{"n_layer": 10, "d_model": 256, "n_experts": 128, "experts_per_token": 4, "d_expert": 48, "d_shared_expert": 0, "activation": "geglu", "moe_layers": [1, 2, 3, 4, 5, 6, 7, 8, 9], "router_score": "softmax", "normalize_top_k": true, "routed_scale": 1.0, "balance_loss": 0.00317, "balance_bias": false, "router_logit_norm": 2.0, "init_std_router": 0.0238, "lr_router": 0.0015, "vocab_size": 4096, "norm": "rmsnorm", "norm_eps": 1e-05, "tie_embeddings": "early", "optimizer": "adamw", "lr": 0.000955, "beta1": 0.9, "beta2": 0.98, "grad_clip": 1.0, "batch_tokens": [32768, 65536, 98304], "seq_len": 1024, "train_tokens": 364300000, "steps": 5647, "dataset": "wikipedia_en"}
Below are experts of layer 5 (counted from 0) of a mixture-of-experts language model. Rows are named router (the router's row for the expert), gate (a neuron's input weights, with its number), up (a neuron's input weights, with its number) and show model dimensions 0-255. Each number is 128 + 24 x the weight over its row's rms, rounded and kept within 0 to 255.
Before each expert's rows: "comes after" lists some tokens at least twice as common just before its tokens as in all text. This comes from a sample of Wikipedia text that the model never trained on. Tokens count by the router's weight.

# expert 88
comes after: "1", "9", "2", "0", "8", "7"
router [120 158 188 104  98 132 117 158  51 144  78  55 183 191 137 102 131 132  91 133 136 149 110 164 104 133 150  95 127 102 125 121 138 120 165 118  97 131 138  87 137 106 128 137 109 158 156 143 141  90 125 118 129  97 134 146 191 140 146 128 100 125 127 101 151 149  98 143 167 145 118 133 119 149  94 143 133 162 109 104 175  98 180 134 133  95 112  89 124 125 149 114 124  98 148 127 110 100 116 121 111 127 162 121 135 137 138 102 115 127 101 127 129 127 155 134  96 144 131 156 150 105 108 148 117 140 101 144  94  99 147 112  86 131 136 133 131 158 147 143 137 113 175 158 110  88  97 128 142  89 103 136 136 121 128 159 141 147 115 136 123  73 118 136 137 130  89 130 115 155 134 152 136  95 132 119 132 146 110  97 158 109 126  97 116 153 133 126 142 117 121 158 171  80 130 134 168 128 114 150 140 150 158  98  97  89 104 121 130  86 125 131 121 121 133 107 109 111  95 126 145 107  91 165  74 158 152 177 102 139 121  88 126 169 109 117  99 144  96 110 121 116 135 144 114 142 153 110 122 121 137 114 139 148 115 125]
gate0 [146 143 170  91 140 141 137 150 154 131 141 110 128  94 148 130 135 119 177 129 142 130 168 103 166 126 112 127  89 129 138 133 134 125 100 174 129 132 176 128 137  96 109 144 133 154 127  94 147 135 104 112  95 105  95 100  99 127 177 136 104 151 149 119 116 124 162 146 123 140 141 146 168 106 147 148 146 134 130  83 103 163 132 180 156 150 141 146 118 121 183 112 119 116 128 132  83 115 163 141 162 132 136 110 154 103 150 139 183 131 133  87 119 107 116 143 118 128 157 116 106 163 129 149 136 141 136 163 117 171 100 137 141 136 159 140 116 131 110 119 111 165 115 143 124 137  88 111 114 125 141 132 128 136 177 147 109 160 122 104 109 172 109  90 147 106 109 105 118 120 127 138 133 143 161 146 129 123 144 106  54 106 123 155 154 117 122 150 105 110 105 132  94 165  77 134 130 155 175 160 129 142 128 111 111 140  90 130 137 107 138 120 119  77  90 113 146  93 176 118 115 144 160 114 183 111 114 164 191 132 116 134 164  87 146 134 119 143 143 142 134 120 148  74 150 108 144 169 140 161 134 134 105 142 165  89]
up0 [121 134 136 158 173 141 129 114 139 119 130 125 182 164 129 161 146 104 109 177  91 127 178 135 149 101  97 148 138 160 127  80 153 142 123 153 134 161 137 141 118 133  90 128 122  95 152 151 121 144 136 114 187  95 132 153 128  94 148 147 146  96 133  81 133  61 153 128 148 119  83 138 157 140 137 112 180 113 129 124 154 151  96 152 157 131 157 154 114 131 127 121 136 125 125 130  97 130 120 120 118  92 112 120 125 130 172 144  89 115 133  94 154  83 157 110 134 140 129 123 174 160  88 149 103 109 151 124 139 159 119 129 128 149 164  82 100 153 113 104 121 118 108 134 137 110 103 135 119 119 136 117 140 107 168 130 154 139 157 129  99 103 137 148 127 121  89 107  81 149 112 149  98 128  84 152 174  80 143 133 107 105 119  69 138 148 108 153 145 121 123 149 137 149 112 158 109 135 124 133 134 105 109 106 148 174 132 120 152 122 101 131 129  88 140 150 101 108  90 165 103 105 165 162 145 114 140 133 106 154  91 136 130 143 118 155 117 136  96 110 180 100 133 106  95 140 155 163 146  82  99 144 110  98 144 131]

# expert 43
comes after: "-", ":", " |", "E", " week", "ía"
router [ 88  90 181  61  77  51  44 197  51 176  73  44 142 137  70 123 114 118 112 115 149 128 133 124 156 155 168  24 153 142 159 126 136 123 134 112 138 108 149 147 142 124 158 146 143 123 133 135 101 137 160 123 134  96 113 146 152 111 163 151 122 141 143  96 120 136 116 156 116 119 142 161 137 119  56 141 117 141 119 125 117  92 146 111 126 157 136 115 109 114 155 138 148 141 135 118 129 130  95 128 127 157 146 135 111 121 119 159 115 138 176 103 103  91 121 137 135 137 148 113 114 136 120 116 144 127 130 114 124 158 107 181 140  89 145 128 112 149 124 126 115 109 154 140 127 109 127 127 129 117 109 142 139 101 129 156 118 101 124 105 141 127 121 140 146 139 149 118 119 125 117 131 111 119 127 142 104 130 135 164 148 156 116 111 117 133 164 142 130 123 141 147 134 111 129 116 122  95 106 121 114 127 134 166 139  88 127 156 147 114 114 130 133 105  95 106 116 130 161 113 146 105 100 110  95 136 137 116 119 117 123 144 144 146 151 127 125 112 105 162  94 134 106 138 124 115 143 139 103 122 142 133 116 142  96 145]
gate0 [111 148 122 162 145 144 120 143 142 128 136 105 142 143 122  96 143 138 122 152 140 151 153 112 131 121 139 148  99 142 140 130 110 122 176 124 137 118 169 104 143 113 122 151 109 115 145 120 161 115 139  85 110  99  96 142 112 154 146 121 107 159 122  68 155 158 101 118 166 105 128 143 156  83 140 136 120  73 133 129 107 147 161 124 158 106 127 146  92  97 118 139 130 178  77 130 143  91 159  96 156 127 135 102 142 124 156  96 100 134 150 161 122 133 102 172 103 150 117 140 121 102 119 144 125 116 123 112 114 150 109 104 153  84 124 149  88  79  85 120 114 102 136 136 107 107  90 111 153 176  92 151 102 107 135 161 106  99 120 129 124  95 110 135 140 126 145 116 161 139 147 112 118 105 134  72 130 101 144 129  98 148 171 106 142  87 119  96 147 100  96 170 123 112 106 158 122 155 165 110 121 149 123 154 128  98 135 108 125 113 146 163 153 111 165 139  86 166 180 121 152 182 147 146 129 167 145 137 159 143  87 119 135 126 174 127 114 102 114 139 178 111 150 104 163 140 139 100 115  82 146 115 157 114 139 162]
up0 [131 133 107 146 141 151 113 123 120 133 123 110 147 142 107  87 133 155 138 172 141 144 165 106 130 124 145 143 112 132 116 142 108 133 135 104 145 128 183 111 137 111 122 139 113 119 128 131 156 131 150  79  94  96 104 117  95 154 144 119 109 147 124  80 141 150 100 127 167 112 107 108 154  83 136 135 116  69 120 151 107 137 160 125 149  95 132 156 117  94 112 154 144 165  73 145 143 101 166 103 136 128 144  91 154 124 160 104 116 140 144 152 132 136  93 167 103 157 111 141 103 118 115 142 132 128 142 103 119 128 118 106 163  75 146 140 111  79  66 116 121 109 132 133 102  98 107 100 169 166 101 160 122 102 124 160 120 113 114 113 126  79 107 127 148 112 144 122 178 134 163 109 114 108 141  79 126 115 165 126  80 170 164 102 141 104 119 128 125 109 109 181 128 132  95 172 124 151 168 109 119 155 138 157 126 111 148 103 133 130 137 160 147 117 157 152  85 154 161 119 154 177 157 135 148 154 164 145 160 138  84 111 149 116 172 118 123 126 105 135 167 102 133 102 155 135 133 104 125 105 132 145 151 111 161 159]

# expert 5
comes after: " ", ".", "1", "–", " (", "2"
router [137 168 143  76 154 111 162 104 134 168  56  78  78 125 149 164 137 139 132 114 100 147 143 120 158 121 130 155 117 140 178 119 105 158 143 169 105 137 116 121 154 136 162 124 116 107 131 134 132 114  99 128 137 143 132 142 146 119 125 162 139 106 162 111 137 176 126 134 107 160 155 115 129 151 150  94 155 123 108 160 176 105 140 126 132 110 144 148 125 149 171 137 187 111 109 133 151 124 117 107 117 136 168 135 144 113 116 134 113 121 103 141 117 157 117 118 136 132 130 165 154 150 182 112 114 135 132 132 141 130 103 136 114 145 116 143 150 157 146 114 154 109 121 145 156  92 125 135 148 107  85  98 101 146  89 138 192 137 152 131 121 100 147 112 132 118 132 157 122 146 135 126 119 120  73 131 129  67 107 145 104  79 158 103 102 159 170 181 110 122 118 163 143 136 154 141 153 130 137 155  98 154 131  95 103 125 136 107 130 133 141 114 114 167 129 175 135 169 111  84 144 177 130 136 138 159 172 115 166 103 140 154  81 113 154 122 127 127 142 126 124 160 119  99 103 145 107 117  92 168 102 130 163 136 154 138]
gate0 [138 121 119 146 110 124 122 144 154 119 137  93 124 103 105 173 148 166 121 123 146 127 135 139 143 136 133 135 123 134 116 136 116  98 159 104 125 157 127 175 164 141 138 120 149 112  98 111 141 117 129 166 101 150 181 150 150 136 129 141 113 140 110 146 126 113 107 103 165 114 149 175 145 135 176 149 139 125 143 132 117 105 138 146  98 152 112 138 114 157 125 120 128 153 109 156  74 149 170 158 163 173 119 195 119 135 145 148 106 140 126  95 107 132 115 149 100  96 172 138 150 143 164 181  77  68 139 112 144 166 171  93 145  98 117 120 100 135  97 143 131 123 123 170 128 206 120  99 152 103 132 103 167  75 161 112 125 119 156 131 111 177  98 123  93 126 134  81  99 106  92 184 106 134 132 134 131 145 132 106 121 112 134  70 105 119 140 170 163 135 100 133 109 102 117 129 106  96 102 119 109 133 122 131 106 145 133 159  94 132 133 158  73 132 108 111 121 152 106 124  92 124 114 136 128 113 143 118 128 155 117 170 113 117  96 125 105  90 105 120 113 106 127 135 109 113 119 121 150 125 110 150  97 138 113 103]
up0 [116 105 110 117 138 118  93 102 122 195 141 161 154 107 126 128  78 158 125 111 164 148 136 124 143 154 137 114 159 121 156 119 151 135  92 158 110 116 149  85  99 158 178 113 120 101 129 126  93 152 145 116  94 111  56  89 110 129 118 113 128 116 149 148 144 148 121 128  80 127 117  95 113  70  79 129 116 111 148  79 149 134 166 133  88  99 129 100  98  82 116 119 125 133 142 114 180 118 126 140 131 109 106 114 144 151 106 118 145  74 135 139 147 124 136 150 139 107 114  90 107 113 132 125 142 147 127 148  92 118 128 109 180 114 113 148 128  79 149 103 135 156 134 115 154  62 148 122  69 152 108 162  99 170 104 112 161 129  98 162  92 100 152 130 178 108 121 122 128 123 139 130 134 108 134  91 143 108 122 150 138 135 120 137 124 106 117 111  92 134 190  95 120 115 155 123 121 136 132 103 162 103 146 128 108 112 151 116 117 110 125 170 137 145 161 123 151 131 127 115 128 152 121 119 136 115  72 109 135 128 167 137 142 146 139 135 136 174 129 121 133 133 130 116 148 136 117 127 112  79 142 141 108 172  98 159]

# expert 49
comes after: ".", ",", "0", "3", "5", "4"
router [140 175 126  91 145 105 152 118 122 143  77  37  98 193 131 138 119  58 111 121  88 166 153 137 102  85 111 104 110 154 147 132  99 111 118 144 126 174  98 103 162 141 161 135 160  84  91  90 128 133 117 122 119 142 123 136 128 176 146 140 134 145 120 158 143 138 146 150  95  95 133  68 125 154 147 111 147  88 157 115 102 129 135 125 135 157 145 144 157 132 150 155 142 142 162 153 143 131 111 151 118 128 144 115 136 125 133 159 113 144  97 154 149 168 145  93 112 110 145 152 104 130 102 147 163 135 128 164 153 109 127 128 143 158 152 155 136 149 142 133 164 168 140 166 151 113 152 129 134 103  85 131 128 134 118 127 153 148 118 136 107 146 141 140 137 143 152 144 145 181 121  79 123 142 109 148 121 138 101 111 151  99 125 155 135 161 160 128 116 113 105 155 105 136 168 131 155  84  92 152 138 119 156 101 131 145 155 119 115 139 101 118 163 135 168 155 162  95 110 156 118 117 159 120 135 136 138 126 131 145 172 138 121 123 118 128 123 139 155 142 157 133 146 115  77 105 116 121 138 155 115  92 172 133  95 142]
gate0 [133 124 143  95 128 104  97 143 115 171 129  72 106 171 107 129 143 157 127  99 124 167 136 101 167 132 142 101 114 155 147 152 144 120 110 153 126 128 143 144 138 118 125 156 145  79 113 105  96  98 117 126  82 102 172 114  64 124 100 149 147 156 139 147 118 158  67 146 100 115 166 110 120 146 122 124 141  87 118  95 160  93 134 146 136 130  72 147 151  89 141 157 131 116 130  77 140 132 120 122 162 158 125 166  82 115  80 158 121 114 153 142 127  95  79 129 171 147 148 123 104 116 113 104 114 106 152 116 120 167 124 146 141 121 131 124 107  94 125 129 157 139  85 170  98 142 110 115 153 129 109 103 175 117 154 150 118 168 148  81 113 149 113 139 127 128 110 159 144 142 144 135 144 132 113 153 123 100 135 162 139 138 127 163 132 140 134 139 142 100 113 120 130  97 132 125 136 128 113 144 110 137 156 126 146 156 118 118 142 166 194 109  78 153 101 127 146 143 148 107 120 120 132 107 130 135 102 108 132 105 169 103 169 101 115 170  86  99 106 130 125 159 104  99 129 102 100 119 136 106 134  78 152 127 114 163]
up0 [144 130 115  80 129 128 103  99 122 151 133  61 115 186 124 127 156 154 119  88 111 161 130  90 159 110 142 138 102 147 143 146 128 138 114 152 141 126 158 124 132 110 122 157 151  89 112  98 125  96 120 102  90 117 151 137  68 131 110 148 151 144 164 144 115 189  57 138 111 122 149 107  91 157 132 112 152  98 151 113 137 134 129 139 142 142  80 157 150  89 145 159 148 102 112  95 135 129 126 130 155 136 147 177 113 135 123 114 115 115 138 145 147 112  88 124 150 151 119 125  97 107 111  97  83 135 126 112 130 145 125 149 123 129 126 134 136  75 141 147 147 133  88 144 100 140 105  99 179 142  89 117 159 118 146 143 115 173 130  69 118 141 113 121 147 146 141 151 149 164 165 118 151 129 111 165 147  90 150 119 150 126 131 167 148 134 124 130 132  90 111 116 133 124 111 114 152 138 123 149 107 133 155 158 120 156 106 131 123 152 165 104  61 147  94 150 156 131 156 113 112 128 136 125 143 142 108 112 113 110 195 115 162 107 128 137 102  62  88 127 112 141 143 112 165 117 108  92 150 120 147 118 143 128 122 129]